Experts of a small language model.
Size: 14 layers, width 768, 237M parameters.
Training: a variant of SOAP for the experts, 763M tokens, 11644 steps.
Below are experts of layer 10 (counted from 0) of a mixture-of-experts language model. Rows are named router (the router's row for the expert), gate (a neuron's input weights, with its number), up (a neuron's input weights, with its number), down (a neuron's output weights, with its number) and show model dimensions 576-671. Each number is 128 + 32 x the weight over its row's rms, rounded and kept within 0 to 255. Numbers have three digits each.
After each expert's rows: a language model's description of what the expert responds to. This comes from a sample of Wikipedia text that the model never trained on.

# expert 1
router:155096143138104126125092085141157214133113112153114123107121085132105137164155170125184115080137084124137138139122119112145176108081157083125105106127168145151134171153084094108102143120126170161157095124094121133164163177129126162124150131135100093180125111099172067124129220052102144053
gate1:191129144104084112181066141146123133140120148151138113083134146116149121117141161169151071122139135103086125086144112149175141076105117154095125106136167176019111179159118124101072176106198115143084111104144097125170133167121154087086105127178108103139157096120120140165148145129094190166
up1:152158140086115103115147109148202126122106107132109096097122115210156131099145132115172138176111112100091091130099103091127153151080131137124147131139070154187144156127015092120118127142149103090127149142075092108126115083165122171135142167128146105112160133071114088149149114166157140125
down1:158098172150155138135154136142083072113126175181163217095128130148120133151087173085096109158147093080105145132130140151097093132114127103087145127163102072111173144140142141136125132116167125138181148132156139165149096093185124141110092164127123149170134105143183134188082161064160142161
What it handles: Digits and line ends. Digit pieces inside years, dates and centuries (1'5'th, 19'6'7), line breaks after list items or sentences, and the pronoun "one".

# expert 15
router:151123121173108124185186145114117151202123151143126094143120135175130089156111148120130102123123115128094154147121108095110131116090153144130157086171121158088112141148118087134102172181126148171114129120107183145096104107148141136151159094132095112115120113175154119132093155085076142135
gate0:135157080122129131121143112118159108162030126228115163155121133156105121163138151139149122137112151139106135123111101131069070185081154139150143213142147122171106107197112104161094137122107136128146046094095129110078133169173131106134061075116120121045064118119137134046095067184105130165
up0:182129160080172129134098169122105167072133152101195203102127149130140156148162120141165127115094116103132149106154154137188122170102158078097082075147152101080100150121086199107113146147114127134075154134095152116128145132165130170148118125139142107102156135120149089078174155133114131115
down0:092094096128113025110120120164097144185153095124116174090187145133129167102114114140161148128188184150192153136107116142157112084119110116130147120144079138131167159155167087132167132125148104135123159191141124107081123068134131150114106153153120141117133122051142115138127118122126083149
What it handles: Past participle verbs. Past participles and -ed endings before by or in, such as provided, produced, announced, plus Preceded and Succeeded in succession boxes.

# expert 50
router:095101105176167107155149066164096177093196128155105112180131075135183120123120158158152141090143117146066128125141114138092108092133145124162183077121159165172117136103082149120166192133091153143145104114120168149107106185122154120145146139146063133213113101127167137102078121091118180110
gate1:123084174115161146151184092146141137093099101109131143049097117117113139144111106120219130192090104162120100144117161119148144083181179105079153144159076124127129141098174159109104166097134189182108113155095066118138126124176197098182087114190182102163174141078125161165195113150145117138
up1:098131085144165147105089147241054160105157079153112168155148077128153114123146103163128140078158129154156160092093102161088146121069170120153104084066129050158182138110174105053059120127146030123075147173083190102097164125105152101184103075054127117123134155137132138061112150133108110167
down1:141135120155116144136163105158094123147138153139123115138134145116086107161121107171152147113065118125071126088165131083104093175108123115116136156100129124110113140188164097150128112070157154164119090130134120129162146127095105138161122130124113160071095084141100098088132126090159094147
What it handles: Digits and had. Single digits inside decimals, coordinates, percentages, ISBNs and formulas, plus the auxiliaries had, have, has, such as 23.5, 76.6%, O3.

# expert 29
router:149115117109145125162135088102141172153135113175128070151142152108136113129130081148179143123181132143094155135139192147160130127088147081164138105121157144140142161129166178129068177103161200129155140174139143082085119121084133114131124100132119145155102096082175089120131141094054093109
gate1:149160138141125108118113134164060163162153175119102092103157098140138138165138183115088124141093075097125130108078167128147053071131114076073132130107151140066141125131106132099098120121174152090203148107129116146124086139123145119090138105116098100119113133075125162105151109090116185132
up1:107138065151133193160152147137121099140085151163097093077118121144170171092102117145100126133154133125165134086115135118122117058155123167153112153088100139128164110094101143163147140054141096129132133136169127064153126138102152134161031149129107102092090130143092111130109126101151155103
down1:117122111149186095098130116108095061173149095120134171106146113131106102146098110148121148123119161128090118077178115228099076109123131098106173120078087188171128141137119114164183115123064141106163107082190151118096170122145171099119156135154132094184172159095145112131100116117063110167
What it handles: Surname and Latin endings. Surnames (Smith, Jones, Johnson) and word-final pieces of Slavic surnames and Latin species epithets, such as -ski, -ensis, -osa, -ius.

# expert 57
router:131125127157140093211108160142117135118109105172075165220139133136174121167125155147142098120208080134101115135173105121137160058127140056172168069111077161145176160158149135174116163150116158117138126170154184109082177113118161146117132096116096116147107101092152112098088172132166138130
gate0:123117156036038118174146141151107116106112131095063102189184153137169093123090060140096081118175078096108097127172065095131137106134182140098140201125148125131119150155169106136151079142155093126082124126131099162118108135128113175140128086124183097155149122131083158134102121134148109111
up0:113105100081073170077069120103132103103132130099061155138117194135109157165134073091146030077090117119131089151155138167113065096105167160122139161203170148109105176159173171119174110129095167178085120108110049085156113098160106169164062106070164155123090125174125138064106135099130137178
down0:198134140123111088110131118108134156134122147102178194142148113114091177163164142129124170148173084153064129172157098071103152171116134117145103141089104067082177165183104171111162170138111168134134153126142143098126176168118171130092117113099160167136085128113100087125156119107113095149
What it handles: Line ends and headings. Line breaks ending table rows, paragraphs and section headings, plus the prepositions in and of in phrases like in terms of.

# expert 35
router:131107115151139110162127084137130154146147101153117110097128144107151096136170145172150115116144091142092121162122127124108163100125220131140142102119128160127174149160137144127126124135113186131109150182159127115163113172115152137116134121189152110140121112141141101089081151119133140145
gate0:120119089095152194122094164176124090152105069105110131101144117164183118156124070114162092136080085119116167151130136088144133113148101144173138143126073149128105086136185166132152159097119116171153144120109088240148070118148079158143200077102121106111150159088047070131141146060133154163
up0:150133092147142152172099120151164111172087102176158171127188081162208127186160113058141096119117114153159145139133133123102123169122096118162167125135162096093180141150097113143198162117056046082147137117204077158075142135152125149127151102074103119143115123109048147148113125125098136094
down0:107160107090169126139109157068104145161147131081115093161100120105123149148107153159162186134096110093162173094130114153064149156151134144064135119136148142157056116073141145168093080136167207068115140101139098122142110200096147143107085104152111176144148146175111148126154121122093147169
What it handles: Conjunctions and linking words. Coordinating and linking words between phrases: and, to in ranges like May to December, as, with, but, or, then, including.

# expert 25
router:077113074152135120205104106111151140177162136097151115143115098162124054187151103160153190068170099139089039190146117117147106066091134099181153127117145136167110158199127113149074189163117093168109134152152136100145107187100134064102124121150143090145108090119165131095119159087112146061
gate0:136144181100129095126122124159111185098111121133132109128168118085163088128188189082091172083057157097080142131115200127184146122108075136122083154107070153129101173095151064093137102069179138149089108140162144130161166075167109143126150047083180153074122113160137161145095113095167145165
up0:121108110099121139159109161140128135165106098128173128137139147090114127162106122110101177186145153132152117123114015164105154068138137182094129151188125170086147089108181102120140160104132091109139139182204119104116127140084123080157113091098073128153117149132151146076141110140142035150
down0:103152153160112123129080164189208139133107095131110150114190105119134145162118075105072136113173067205137122184100065172084083119111107163123127150104146131108141085117139134085112164126134098132108085146175108107124092192133129142156113142084127133158117181166107118122162128083136109138
What it handles: Copula verbs, Romance words. Forms of be (was, is, were, been, became) after a subject, plus pieces of Spanish, Italian or French titles and names.

# expert 8
router:137102120114139101162109075131133207173123122135097143135192112152135071166125171136150119107157127127104111080178085113122085110112174132161164099094148159156120169132070127123125153198092163142093111205164175132146114137097167126127180078116139156092066082137148108112107144107133156119
gate0:145116170137082148111171109139184163128154134144057149099074112078140118130118138140194075101116106164102190110119078146130098098150173193126086087142161122126097160085116161231113132098120134187095089086050230143145175167155096191141115095051133159099095101172142124112145135178152130116
up0:126110184121118155115123092151139067064144128189111142127163119120153134141126174166132061163173113146065073132097112128137112125155136099135125124097089118096199178146094157149135204145145106140139144168148147138140139122141104155129108127122136176140147103124110111121138131189183088094
down0:088138104122131105137161142141142091094206131044181119108159125149156104130093137163124111078117140123142168141114113143193124148147131071125168129208111158184098123151155124149118149138166131101140170119102167161106085136091174162142149142112193136138116160165163159166104158097093162133
What it handles: Quantifiers and modifiers. Quantifiers and attributive adjectives before plural nouns, plus "of" after nouns, mostly in expository prose, such as many, various, several, subtropical, medieval.

# expert 26
router:142116134136116065211165119083121153152176134135135141150140142107132113201118127137131101128172106115081155147142185137103172031084208146150130059151104129142144161161124138176155164183108151185135186108144192086095155115150168148134206102123123075146112137110180088080095159123142111142
gate0:078079111179103157119113113158133142073185149143106182157149104128095124142181082115147106157144094132097135130162110121134078138104104158163139163155081115128159151154136093062105148154149081131164127147185136154099089109150132141100175103121119160138110111129128126121155118210123098113
up0:141134164092102164092106150088127170174108111141139136139120127179165062092124139173092132106077148154078150150138110103153129126086162132137145125040090123134167113106139128147158155191081119087157131152151115183097137130126074097169124137124172130124108125133116179149065142126108145089
down0:177159139142092110144143103197161100082171099160133178109157133153109185172189143160141103159075168128087160110101139112135152181142129166103096104135174159129109167115109131123112089184105185080071148162180157106117153113179143112111095152130124127182070126094127134129100127201120172111
What it handles: Prepositions after clauses. Prepositions opening a phrase after a noun or verb, and sentence-initial In or On, such as in, of, on, during, for, between.

# expert 44
router:154103066142146163217094066122129176220133165139116138133152099136126071190152133163127122083138128140136112123157133061094116086117146111136139091134179156133113174094120134148117169183113119188125175195119182125151117137075153120152170086152114135132075088114179080079117179095128135103
gate0:149152125140118130135086107141135156159155120120082119140137092109037119114058099102136144107124093134091110087121158116142187101119068091157153164076091152201146067125138202104084149123114115107089148110123125138131179148111134190164197119120104069145119106086101173107106120154137218082
up0:159090100158183118134128128202155115170111092181114065112157164149120092088147131144163130108136148138168161133174091155157061180119184197147131142141053121101112116111148090130137079140081142149183163142152197121123103069149102083093139120063144165130163154063103167140211062089057118154
down0:126118140222126122203131150087144129115154113135132112154117159155108160141046101151148107083095093172116159099139147111132112154128123140118084126168143146108144034070093120119076129071111158107079056117171150139120069161135104174145087077155142134150115134173146097125115051087096156125
What it handles: General abstract nouns. Common nouns after determiners or numbers, often about time, quantity, works or abstract concepts, such as years, months, song, number, stretch, effect.

# expert 23
router:152137131074074076135123148149120154144174176180157077155173121160104111175161122144219149122133109148129137123109099137115140118117148137147186090153193158166114078152111152081128129115123123162130170179109147146149115140153174114147103063165140134177106109149168126132137153121134172087
gate0:095121144148083134093149084125100110178136151111162144123128104085065077130106084108167141183081117135118145054110102123154105102100093090173114126136173074093141144184143143096108175101118183116170083153131100092137139137110078097146182056131150153119152100142121103104127089115168174130
up0:117133130100081168118112093124105095167142133087132098139167126132124180089112066109134157085090082113148133137152100167134131093107128153125172156103093140168145137136157109134100135170102140129122171139140146159075079113139131078151066134143094119144167134086075099136120082084149178114
down0:133134133164099153121162108158184119211148189109147133113172119142169099089111112117083161136181133128157172087136133191156141131095185117193113203065122078096130105187051117110094101092089142108150133125163124124111108067159114156113151087118130152108084109083107124131116106146200119163
What it handles: Arabic and Turkish name pieces. Word-internal pieces of transliterated Arabic, Syrian and Turkish place names (sh, ah, gh, ç, ş), also some mid-number digits and table pipes.

# expert 41
router:151168135089138113135151111064228151165150158142094132108143095118096105218117139146136145114179150059164090140100124141123169099057160085146168101144150141148140209142162158140113154171152133159146110086142164123113150131099153160122155096165078095138107132141185091110075193146132203111
gate0:120081189155130186108079109156150083177125152084112101080095057160118143132134151128095168140153167137131146112108134088111095100193084164136143127124078116102105118174136160078087172136161087159080143102110138113136121158152096146114077130151110167119149080119200107121119156101177215118
up0:167097110100124130092073093207079156123117153101151116137127154104148129108069131104166177101161105093129139087166134139111133093105175151174156140102132150155122131081122119125140123187118172115116145088178107082090133142071142074123126100074095161120123121130143199114127139132093119118
down0:068086089125110113146101124151101137172155149119113162185084133100122163134119108132179100070165127107134134218096160191095108109153075131109045126100146127164127112126123172105220194098064084100135075162102184166116135123118144090086142144123154144143123101112067102194172050144189132111
What it handles: Digits in years. Single digits inside years, dates and scores, such as the 9 in 1995 or 0 in 2011, plus Billboard and chart-table rows.

# expert 24
router:158108103129195133139099132095111169158188118115116157145180177138134140192185114122136117135144121085131104166137107150185151085106206119119144083093151146125138193166182150095142174100149178148089143146131117138146102110086151145123152067133135142073126077124132088106138156139147145104
gate1:131099164165129157141100095076108102115180198091103096175143188108116159117153091186076130141117144091197155131097104145137108065106107121064115101154132123146105082126129168094156158148078100100093076143038211054097069133159104093134134039126098129125188113122097097135158096143143075074
up1:180116184174101158153122106157147140131154067102094112128166129173179113149149144120172129119105090095108150124119100087110101128117140142099117087137132128123106118122139138089160125167121194136099096127131196129105063194135157138116199052105088137158105165093090147092095092110116141079
down1:062095102110099094153177161150108161179130092125091156159137079121130126072152134134163073129132160112164169125151084112141139106156146133093167111166146112129165153123076132126207095184108090110105163100120150094192135102110147181171181122131202123082095159131142132115119143089139099077
What it handles: Modal verbs and date digits. Modal verbs like can, could, would, must, plus the first digit of day numbers in dates, as in December '1'0.

# expert 9
router:115142103091134166110121079133112184174131139194108170123154106086080107169140077122137113112154109149112118166110128112108112060101123140116126045158177181133117196118132173109118142127151119201170176131114153110126077152087136183150142061103139139136117081112135079071090137091153167099
gate0:129141091156173104100111161155077065171099158112106112113128085151107094055185134110100149171075113123131120181114138154124122170160116133104045133096154135159133135135179143190112122093176111132121158088095136162096107107089109162096116142104151133196089157146107065081095186068094143128
up0:134139138103153116121120132103100162150149146043079102174137126055181104115105174134148112170167124091144152081074106187117096107143170138120167147129105059145155120083086118101122185188125141160129123177138154111117098163158125085131184165119163134131120164083107163119130146111103034109
down0:087149125117104159133078099168120122114128153134142120099157132145168120141168162155142144187170129127072165157146093151120115134116094077146114131169080092162161127181079141135137113164150142078130141139116136115105125145177113142122151131156100224103101124097103157179133169141128100152
What it handles: Place and direction nouns. Nouns after the or a in geography text, especially town, village, north, east, plus minute marks in coordinates.

# expert 42
router:119143075163120136164087064141103128133157103160152111109113145126177095135132131127125117132114124164105098164144157161121120100113141072140109113099169115139115116172106105141076196185137150119149183137149114145166115151174129124139130095135086072102147113083197078122102117121151107138
gate0:166128043143110097167170149138121141077129105159163152147098126162126109109095101084123141118178127137113093123177129138139122117114093152074100197182177105140184141138131042092118133170126107124119161154072138059195165098149133161123162102106082130087157163146165130133145163128196076110
up0:192137098121154144139166180087152127145121102149153086143141168155087171087150101136110125092159119102138114150180130120137108144163082104109132118197093153171130084053086187078132124086137093121199136121127080141125097070121169150116129121092107171100167162097122144092157144108105210080
down0:125127099148106133119117151083100124130095103103155116112122110138158098145129079127128158178119089105119133153134115139145134078118124184110159094105164118105095092065073144158129126140160095135147128075122189117126160119068172094120139107169145127110139149187115155128142084099163130154
What it handles: After/before and city names. The words after and before, big city names like Detroit, Chicago, Toronto, and year or season digits in ranges.

# expert 32
router:132145113144098128146138122133133214152130117119143122140117079112171117123157158145126098097151096105091093140161151125093139103131167149132111101086151132133150174138104140165139144139085164173120122158135121164136103173123142118158150073133138114079093119080176066113087149099121150112
gate0:107130168112123132143156141123085136117097156181111060142123122119202068096105089133156133116120153137206192083109112093228108140108098108103155139112148131167109182135172157104167132057110133160144125129183127147167159155115122080131078094106167098097094146170060139132095161173083107151
up0:143089164101094127123098141185105133111150145121197160114114103088139170126117171078084150191098082111116149095134074124114148066119168144126098129090156138137083156110107104105126107161183148108144099151102095191171173121157140148137151170197112097168146174152147122155067132168114126159
down0:108088147098116126122142139155135173100125102116144151053104148149130169157107118123114128119134113117061142112080107131182127130198051182053146135115154119169101144195115117128139158130173183125108197164208159219150110112101075109131169210124127168141119119149142141167128187124100133128
What it handles: Possessives and ordinals. Possessive pronouns, 's, numbers and ordinals before nouns, mostly in biographies and family contexts, such as his, her, two, first, eldest, 3rd.

# expert 58
router:160140120150121082158121109121141150158111127117144135132143052140136145189153133141162120153184115105089088102184098127094141077094149156156122092150184135167108142158129132106140165131088139180137140167141127095099078138132177146120115127168151129094114055103161127134114138063094103101
gate0:136166104127110126089090146095147102089161143153149105098098091112150157078079087143127067168137155120167137173175144164113143152147125127095104094117146119115107098114120087168078142142134154124081155114095152112145083095173158137130121075171161184072074170132141135145151086117100070161
up0:150129085099103145051097084119076096131065075120152135164112181118151076083134130125138154122114156108131102102145180170136133129114171195115070168126099040144172082090217128149134153131059139078122139070156121177154129149152090155132073078148112143129148143164134142147139078131173176142
down0:122136133140103111078164129129097098156125142095083092161132127139086049116125118160115136133119113077097144109149135137104146142150152138151091137122156111149146108144129144168091167132109093168119207117165132143150147117156151144128134168082151173147168150125209135068101125152127098171
What it handles: Buildings, churches, word pieces. Word-initial pieces and capitals in architecture, church and local history text, such as pane, altars, Church of, .S, Baptists.

# expert 51
router:141121118084136140166130087138168169181118137103069096167155162110142089177176168148208112114208124095102129127133149116108138107100145079177161101105197145141141158147141155136101185143120132170080099132097134085132109172103143123157167097133115121127048089115155089096111135108081140133
gate1:166170153083118136139084160139177159139100111149131066148086100121165095123129144154142168097187100055098146144098108167155079108105163178121164156116083109139100113085067168158136153161091133130146170113152093127133151174177062115123097089143080079157113128127148135170073148135131095173
up1:079124178135116088093155138129113135153106101098084082133140117172063110104131154138154094142153106168159162091132163072148104137140147102150116121136143126151116095126140136099108099082116134184153166112119086126134139134081053159152138130074123098101138136097092115093147152114122143203
down1:186153110148164155109111124112080101155195111076106138100133153128038100124119125163135105041107126167095127138147167119137104124137107121115121097099066098148130088150162158116185093136143130138113155123101096192156141124128148116087116144134127086171133119132084099161108125141116094107
What it handles: Name-initial pieces. First pieces of surnames, taxon authors and place names, such as Sch, McC, Br, Stap, often in species lists.

# expert 3
router:151137106160140111173063110124117152167157145121117144164161115115107095138128089168098161112129138124169101152169113141124128055131137101187139077167122161120173154143103118120112127179116131159124125144142140152101146119099112138157149103111109130117140105106170082107091138096064135101
gate0:116137095141146095142104124115136102122174114153093130129124168182169081143133132162171087179118158107180172105133153160163069129096117111242124183083115174094147120161169078108119083137136133154156102172102132149142147105080126116103165113156188110159147093086144156143109143122128152131
up0:120108164131136086105096133094137147133161119087134144077119134174098126144125186142116118172093126101107156126101151142213117124126144162074166120081134092177083097197157155101148143120119163117137166153154047084122069134091086168095127112131105063174155103028146217203122144074182116109
down0:080129131118109079137137116051090111095126080140160088113136086118142144117112137180119131108112125138127119154117208140156141117134142164107144096184191125099084096112110103104070149131110141084108137162218103119154141150089105144150144133150098174144116153120170069146105150161131132148
What it handles: Acronym letter continuations. Later capital-letter pieces inside acronyms and brand codes, often aviation or radio text, such as SE-AT, NC-WA, RAF.

# expert 0
router:140071098138156133159105123139109139146137118142108043118124159109179083129153134139138113077174070101067103150079122141084133018106178115127170090154197179123129106139142133152140139111103150131170109141095139121116090102112159135156146103153128118135100095135148071076080134071101164097
gate1:132172104170086147177103188141076123182081068103148124162135097101204104123100120165081133093129110176142093105132109149127164075169143126094130107087112181140058147153060120147139130125108118143172140118112156104124133114181122146070087110100127060146165111102066154106126172113138102119
up1:124139174143127168097128130128143130091112095121135081083123055107116099102149177131108159074176159066143097133062089143149144154118119141083169122101145151174165113070191134118144136102116125139124135176054130102177063115057114137143082134085147085108108107167134124171166129091135139113
down1:138134148100170091160104129135128086124153139154163150160171110097089064188123128076079197124155135061066094107140099116162124110118088144105134116073087169155206136126086133143140118190104156113103120137161115183137112138144130148186178124136166127104111167102128139096096139127147190139
What it handles: Quantity digits and number words. Digits inside measurements and table figures, plus spelled-out counts like six, million, few, in specs such as 26'0' PS.

# expert 47
router:147171132168141184160113111166182178182166165128159136173135086118113088135148161174144089141101122129114159104131135156101077116096152085157112082109131190163127126151122119161111144131113176117088135139107190116133076173132148108097200094150115061119078117160150120061140168068150176128
gate1:127143081117106153125073153139152113147157113175173137146140153130155108095112158061166073169170131142103160060166068144136163114125117097104175141087172114113095116116102099123124107102122152128137161166161155088142157112128138162197162113163141099116193109115154098156128123119173155115
up1:164112141122148159168067156115155117171149136188138154127100192162116142133128071151077127118101080139152129087120115116076100088104080189123133109115179132122066171113078125116155124156138087090138083098125150183132128160123161137134161106124165163083091141141179127112115128080135063130
down1:115161148156163084113086138105118153093157152120130071090147116112133127113136090118118108111169128101113111138115162107131091156089110088071154188129116106116167125184145123138138120102174051087092086119176119102064152174160130071151136149138131104153170127101162070141176083154104160099
What it handles: South Asian and Thai names. Pieces of Indian, Tamil, Malayalam and Thai names and film or song titles in cast lists, plus common first names like Jay, Chris, Jennifer.

# expert 6
router:172108122147141095167140097103159144169098133147120146128107131115155112168191128098150104113151133075106120139175114112139155096111156106159150072173132159130139133139162140139103152133121163151168149149136149153108151153141193143139163089172062141140092124134172098101099169102093127148
gate0:199107124127132141158174152204155138132124101154137098111159078106113099180099102160104140136163090148121100148125128175142116059174106142198138109119133174083116114131164140135124108188086050134139094142124130189106100121143135179018124128176126165088143135088185168099163076144091122104
up0:172087060106121147104056057143120109168156138156134113158134144117123141148186133136135162035133093076120085130141094099125119192089106122157161150133146131093158185109107138176129102109188126120136150146120141159098140113119091117106076185152041163099156156106140134122120153112170147158
down0:132145151089177077100131132167140114096130126112135082151093172147093156148084149153100004152120149107138143131129121156066148091114118129164091116057098107113165128150141099140202129112155110188052099152083103178145165111104163170049096110184114107146117122126172090165165125087144124118
What it handles: Past-tense action verbs. Main verbs and -ed/-ing forms after a subject or was/to in biographies and plots, such as made, served, released, walked.

# expert 34
router:123091084141147125169088099132141115126139125145139102152092169160126052163131120157166121096199101104090104106108140164136163029045190103149201132084192071114114163131087099155150134093102178121092127123131175093097143164121132106158143050131087154062106099132160097112091136120084130129
gate0:076122120171086166087091158156108147107073077133118126045127138162125131164114154120105109094180105110114147168127135076123150071182081106186107118107120148146165133104090137165110107094112187110137152107099131068145127148121161145116173061183143066187143139174161169130170103129167137108
up0:126145140181117130111176144155132147129158118162113139124116155177101168131096122127071081101161175107141168111159140139129108081170133167122112097103129151111120089078096172137071148101065073131141071087179105087149208099114090228071089125159185134074142071114111061124116145156087111102
down0:163139089121156178149202113100154134140134118109192148128118102135173125166095086162147110147146146198103093163093096134099060130185091127119082150166076139135113106132118132071166102104122170166174169092122110158119077158119066135148151130142119086100050123124111176122169092113160085175
What it handles: Leading digits, science lists. First digits of years and numbers, plus infobox dashes and table pipes in species, protein, drug and episode articles, such as Species, Episode.

# expert 39
router:110150086164152165148106120135163206196122139151163100143161092130150112182156139161143106112165131078111153156126131134112125070053201109139180148094179076155168183131105111154107158157167129177107144113145133146124139117124167102154167098153120103143076125099087096129093222079117102095
gate1:108122112116122152104075108118126134179098139078142096109097153133165175169094101115087099088090174073136191119145175130100129174182082136110147118110134098132142166125140091157094147065196158137138137172130184095028130125165172095159128123102187145076098114142136138106120174110094059190
up1:136133109127070143152039124143090071093094151102136101090149105175140169096187130210119152118212122199148181190150145171163141190124075152112153093121102067158147111132117134138152018107125082125181159158159119092156127132132107090157077149076093130141130100107128106077114160160135099141
down1:159149138148109091112158094171170135085111100107169126145139122121131167096130112175050105128096162149103171197120061161093112083127098146081112092170094083120091148102163111104095112153152152133091102112129158117119190120126144112143121120118105109096119129121124137169152125126146153164
What it handles: Digits within numbers. Digits continuing a number such as years, scores and unit numbers, plus spelled-out numbers like four, ten and Roman numerals.

# expert 38
router:140110138109112103154128048152180138219086148125124117114179088101152101111119140118122174171128157139114141077145139113120128103098160090158134140098179148147136150125117159160073160145131144156126172178113186117159164098150139106098187077136132082129109073097169112099147141075079137144
gate0:177083152090105133155116124092130122143086130115104109124094188101137133123077090138118087123089200165133144115123140146096131142151174161089105116075101114123150139132153170141138138106142108144109144151078125167176133104142083184107187115187085127073063094107121149094056097117108156133
up0:187173056107214174149091131072150129097102134103119144136129139108117146143181098108155088109123141132131175107151148113099112146096118183129099161059111174145085142109127143161143095101137136152137147105121164161101158145143094131159151186138184109137115122099049170158157080115121157151
down0:089092111102145143158102063133119148081115140160182127081184133130110139108148113087136136161047094113162165125155084152140109122103102088149157107174104150152118116108176092142127113136189065100152084097089094159108164143075106087174095136132081144114154129154151147121150122122030177123
What it handles: Person role nouns. Nouns naming a person's role, job or family relation, often after a, the or his, such as member, son, player, politician, coach.

# expert 60
router:175141108085145148131119104166162165143170150073075123140189122098117089166176154203163118086116087113070131184133127104136099120081162141148172079174119156147129161136103082150118158138133166154118168125131138185170090100112148134159124107142133151114071122096157117049114127122084090060
gate0:239110130189167092133124128109131136073088143097107092081155133135110163168102181177132167075110190120094124085160131204149115112105148158140134130168109115157134250145162078178167116138157072149159151174115142105114129172148082123121149106193130203162165160062181102176129149159135124188
up0:110190102107075101125071114097111119137157181096148098087123124112054140125117182133108161128071128125217138094094043128142153139129151099088103099118112126103146138093109132140116133152131184109106125161084116101148126112154197094118078159124116142097125113128153136094147173152134176127
down0:134180109090110119166104094183137117146157094130107122077140103089222151136112109119110121136102126140157103064122111147107136149082161155106127128115158152130126188122154115155089053126148099157113153094030113190106151163185079112125072133164171120100146125103098106118165145116115157143
What it handles: Given names in lists. First names or their first pieces in cast lists, rosters and table cells, such as Michael, David, Kim, Ter.

# expert 19
router:129145078111144134144112078128148191156168134127101122125193129087158090149146124138177133098189140079099102156153097125115091111097154049176135103121174121179121138146140118139084162147142180116123153167120146115114089173095155143176126095148130133122060105120200100137102149111086107126
gate1:123119084144139165158069115157115134155109127091142098164144144123164130098163110133123137136197139170126164146161130129098120122081113176106097164160096099118134147136126110117177109144111110093047179108032119166172185183104117168095136138117153157158115137151172154115166133122120150082
up1:093119137121112148157142151053112123147163211130135132126136146071125153124135075147045122141110081101137064138174117117145130118104118067104208154115109131135153101116156160147105116139141057162070144131171188100102129140184153152146135099156106105125084161158096155148075113095124111104
down1:117152083169060077128219139102096134169169142135140129106106155105139150154068098151109102133133139135136140100122118152112186121127153061162229121188073115120121150084098169126109180088141162157191167180146098102089181054147103114172161102126124116147156129173072136135100127123104094157
What it handles: Person names and pronouns. Personal names and surname pieces (William, Smith, Grenf-ell) and subject pronouns he/she, often as sentence subject before "was" in biographies.

# expert 21
router:156068108100108139196114112133153162138118191135098156180152121131158136141101154161135107095102110110073129135166101103097144090175166133136151147119134167104131131151082071147129161132126186145125174167082163119123106132087145072112184107143151098132143110161166098150106127124146127116
gate0:147096080097113053169127122154111108073085110083124215120107106122145156166172124217133128099140138119131127104155139149161154119104140155166092107165160080106123146130153077140135133094105044126130087139143080126095155115120118134171125092136140169094111136129116140126107212134121079035
up0:138090083140155132142085101072093110099087130151189112138118126142095094101084092084205150111157133112175074089150159098074118106146175146116076117106137150122091120089163151094151074157093104214145116144178119135124125057108160163138148130163125163111144114145112151076132081142106107154
down0:162160190120151093079145112118119152145111178183072116126130173130164109159150075155154132117122138106146134129140123123077134161122081142179147152191099195126170074105126104136088144070147161086095117098099172191137132103102078108100129097148105139178099138081167156155174129140179099087
What it handles: Open parentheses, awards, measures. Opening parentheses and table bars before numbers, Best in award lists, and o- word starts in species descriptions, like osprey.

# expert 62
router:170173099113135126155145128131143134157176156130112134104145137127203123136130121145181150075150129142137154100185108129120093096058138127142140104129194142169132093157137110103093153167153163162148179154152125113103085152127163141164131066133110099150094096095148105128131139087127130121
gate0:133122104122119151152144130084164118128119102129158110148092164149156109182146129181130104134123144158102114105102137156176086150099130128079156115149133163070206106129165089103165171116165163125135111182176120098132127150099153121153121103084113092133165152182147131161089131130128141087
up0:085152200114140142132072140125104121102128146118049107118150107113120152150150163131141096085134146124101111147166153100162172166142140128098161154137138137166136076143120147165166113121075096094162131163071125164106138140125152152115077118145095182128180103121079104152167170132105126136
down0:121114082097127125109156139072124119154168114151125174101154069164006123159116084098135124102119080172132080112124112108135166102125163085152137085141103054159182167137140146131138144157165128127135152108131136164150154124190203093085084105106121139128179086129084044127117158161077060097
What it handles: Place names. City, town and venue names and their pieces in location contexts, often after in, at or New, such as London, Boston, -ville, -ford, Eastbourne.

# expert 22
router:095123122131126115182176072103108141180134185144145160147094133136112094161133185141153148125160135155108118122138092112120162112137143128119161115076180122152107154154067135150090109108137212184085202108109111112135055116127110071145156082174094109138137098143075121099104173103141120135
gate0:140095124144084125124095169131133121138125135134123149155179154139065090148120142114113144106172205163069150138175173125127178136122191102142101169136103087143101041141119212128123140136067149148125150095045164115091105105148174133154107183109096081156181082053120073058102169128172102099
up0:155142089161096130138080120125084129147138098128098164157160147155155054129127116118094132176103154133067110169131114094135160106145154166133135111117073110126164076155154113133130123148105125163113100128154106123113135120119095101111101091144114107125148140138135150122105091127129126145
down0:166124121094154142125136136148113140185125145107159163122113116121123116140134119133140130135089122147076136139148047156113113149131152114146146151192089103102122117086157146158116149148061151087185101131133149106168101103173130144095089124062175140145166128138177050123071111171114147153
What it handles: Digits and math symbols. Digits inside numbers, currency signs, operators and separators in figures, money, percentages, codes and equations, such as +, ±, /, =.

# expert 52
router:162109112094153129187176100098132183136166103177122189111119086153136123170135142125181095089208130143146105107093127135101168089126137157141135104106204135185137132123144158105106169166104137141113140101105152095124067162070182146161158115143118116076097117112147117119078142130113107131
gate1:107142083121171113136125161171105183101138136101129077112161159129115121064093158152133120130145161145133144160153064153125130109172138152093112114143113116101110136148056161121120122050085145141144145108165135129094139119120120178121118127059116138103116144166143155124131080128122105081
up1:156163188146093113142086090107137111157127141160149164117136170129117121119103125129083159129117104144146131124128118135132107169132158118059165089161101140126123093189176091131144074109127165134163180087148114105142182101087127151145097159147087124113107163097196149172094064137143110097
down1:119115192079157096116128145137160131186113148140079103145098130075095108136119128133183187106105172122125123101124109172196112118190148178043095165101110107187095170097150114111153209146087133114122118069148116129145133148153184109101146134129148109133116202056114093117117096109109110157
What it handles: Place names and spaces. Starts of place names and the space before years or numbers, in geography and biography text, such as San, Puerto, Hong, North.

# expert 10
router:112124116111156119168105067120135180208108131138141102123170110144140090182144158163143118099131119093131105130142125145092115077095138120128173073095116171135139146083137124134102157184157133166171200147128159132149149133102141146181143066155125140151077062137182105076106141074121130093
gate0:141156065101103109084154177084138108139116117185116150197087170115111135131100124119206048168126129150083142129173162098155087110117110113169146166111096197110099113159160082161187180203159103137166188116097115118113132150085103126130148070104135099144207137143135097115190081099137173133
up0:184163171145169118128098151123154150109112153112090137109122114128127176125089141120081132126187165118113142173123141105142147088166116133120153142127114103115148110120161113124132120083095162102128178046182101137130106131114131140134096151212137131115123113140136128099177137148189164098
down0:114170112121115136104153154151132151144141115143030139066174150100135082091091104115102095150128109099047119146073125114119094147074156165149137131152161070121153115187172073105040120149099099096086134097154136099107137119153138114102164112107148173160060111128114138171077160114108100186
What it handles: Plural and abstract nouns. Common nouns and noun endings after the, of or other, mostly plurals and abstract terms, such as areas, groups, rates, ecosystem, -ians.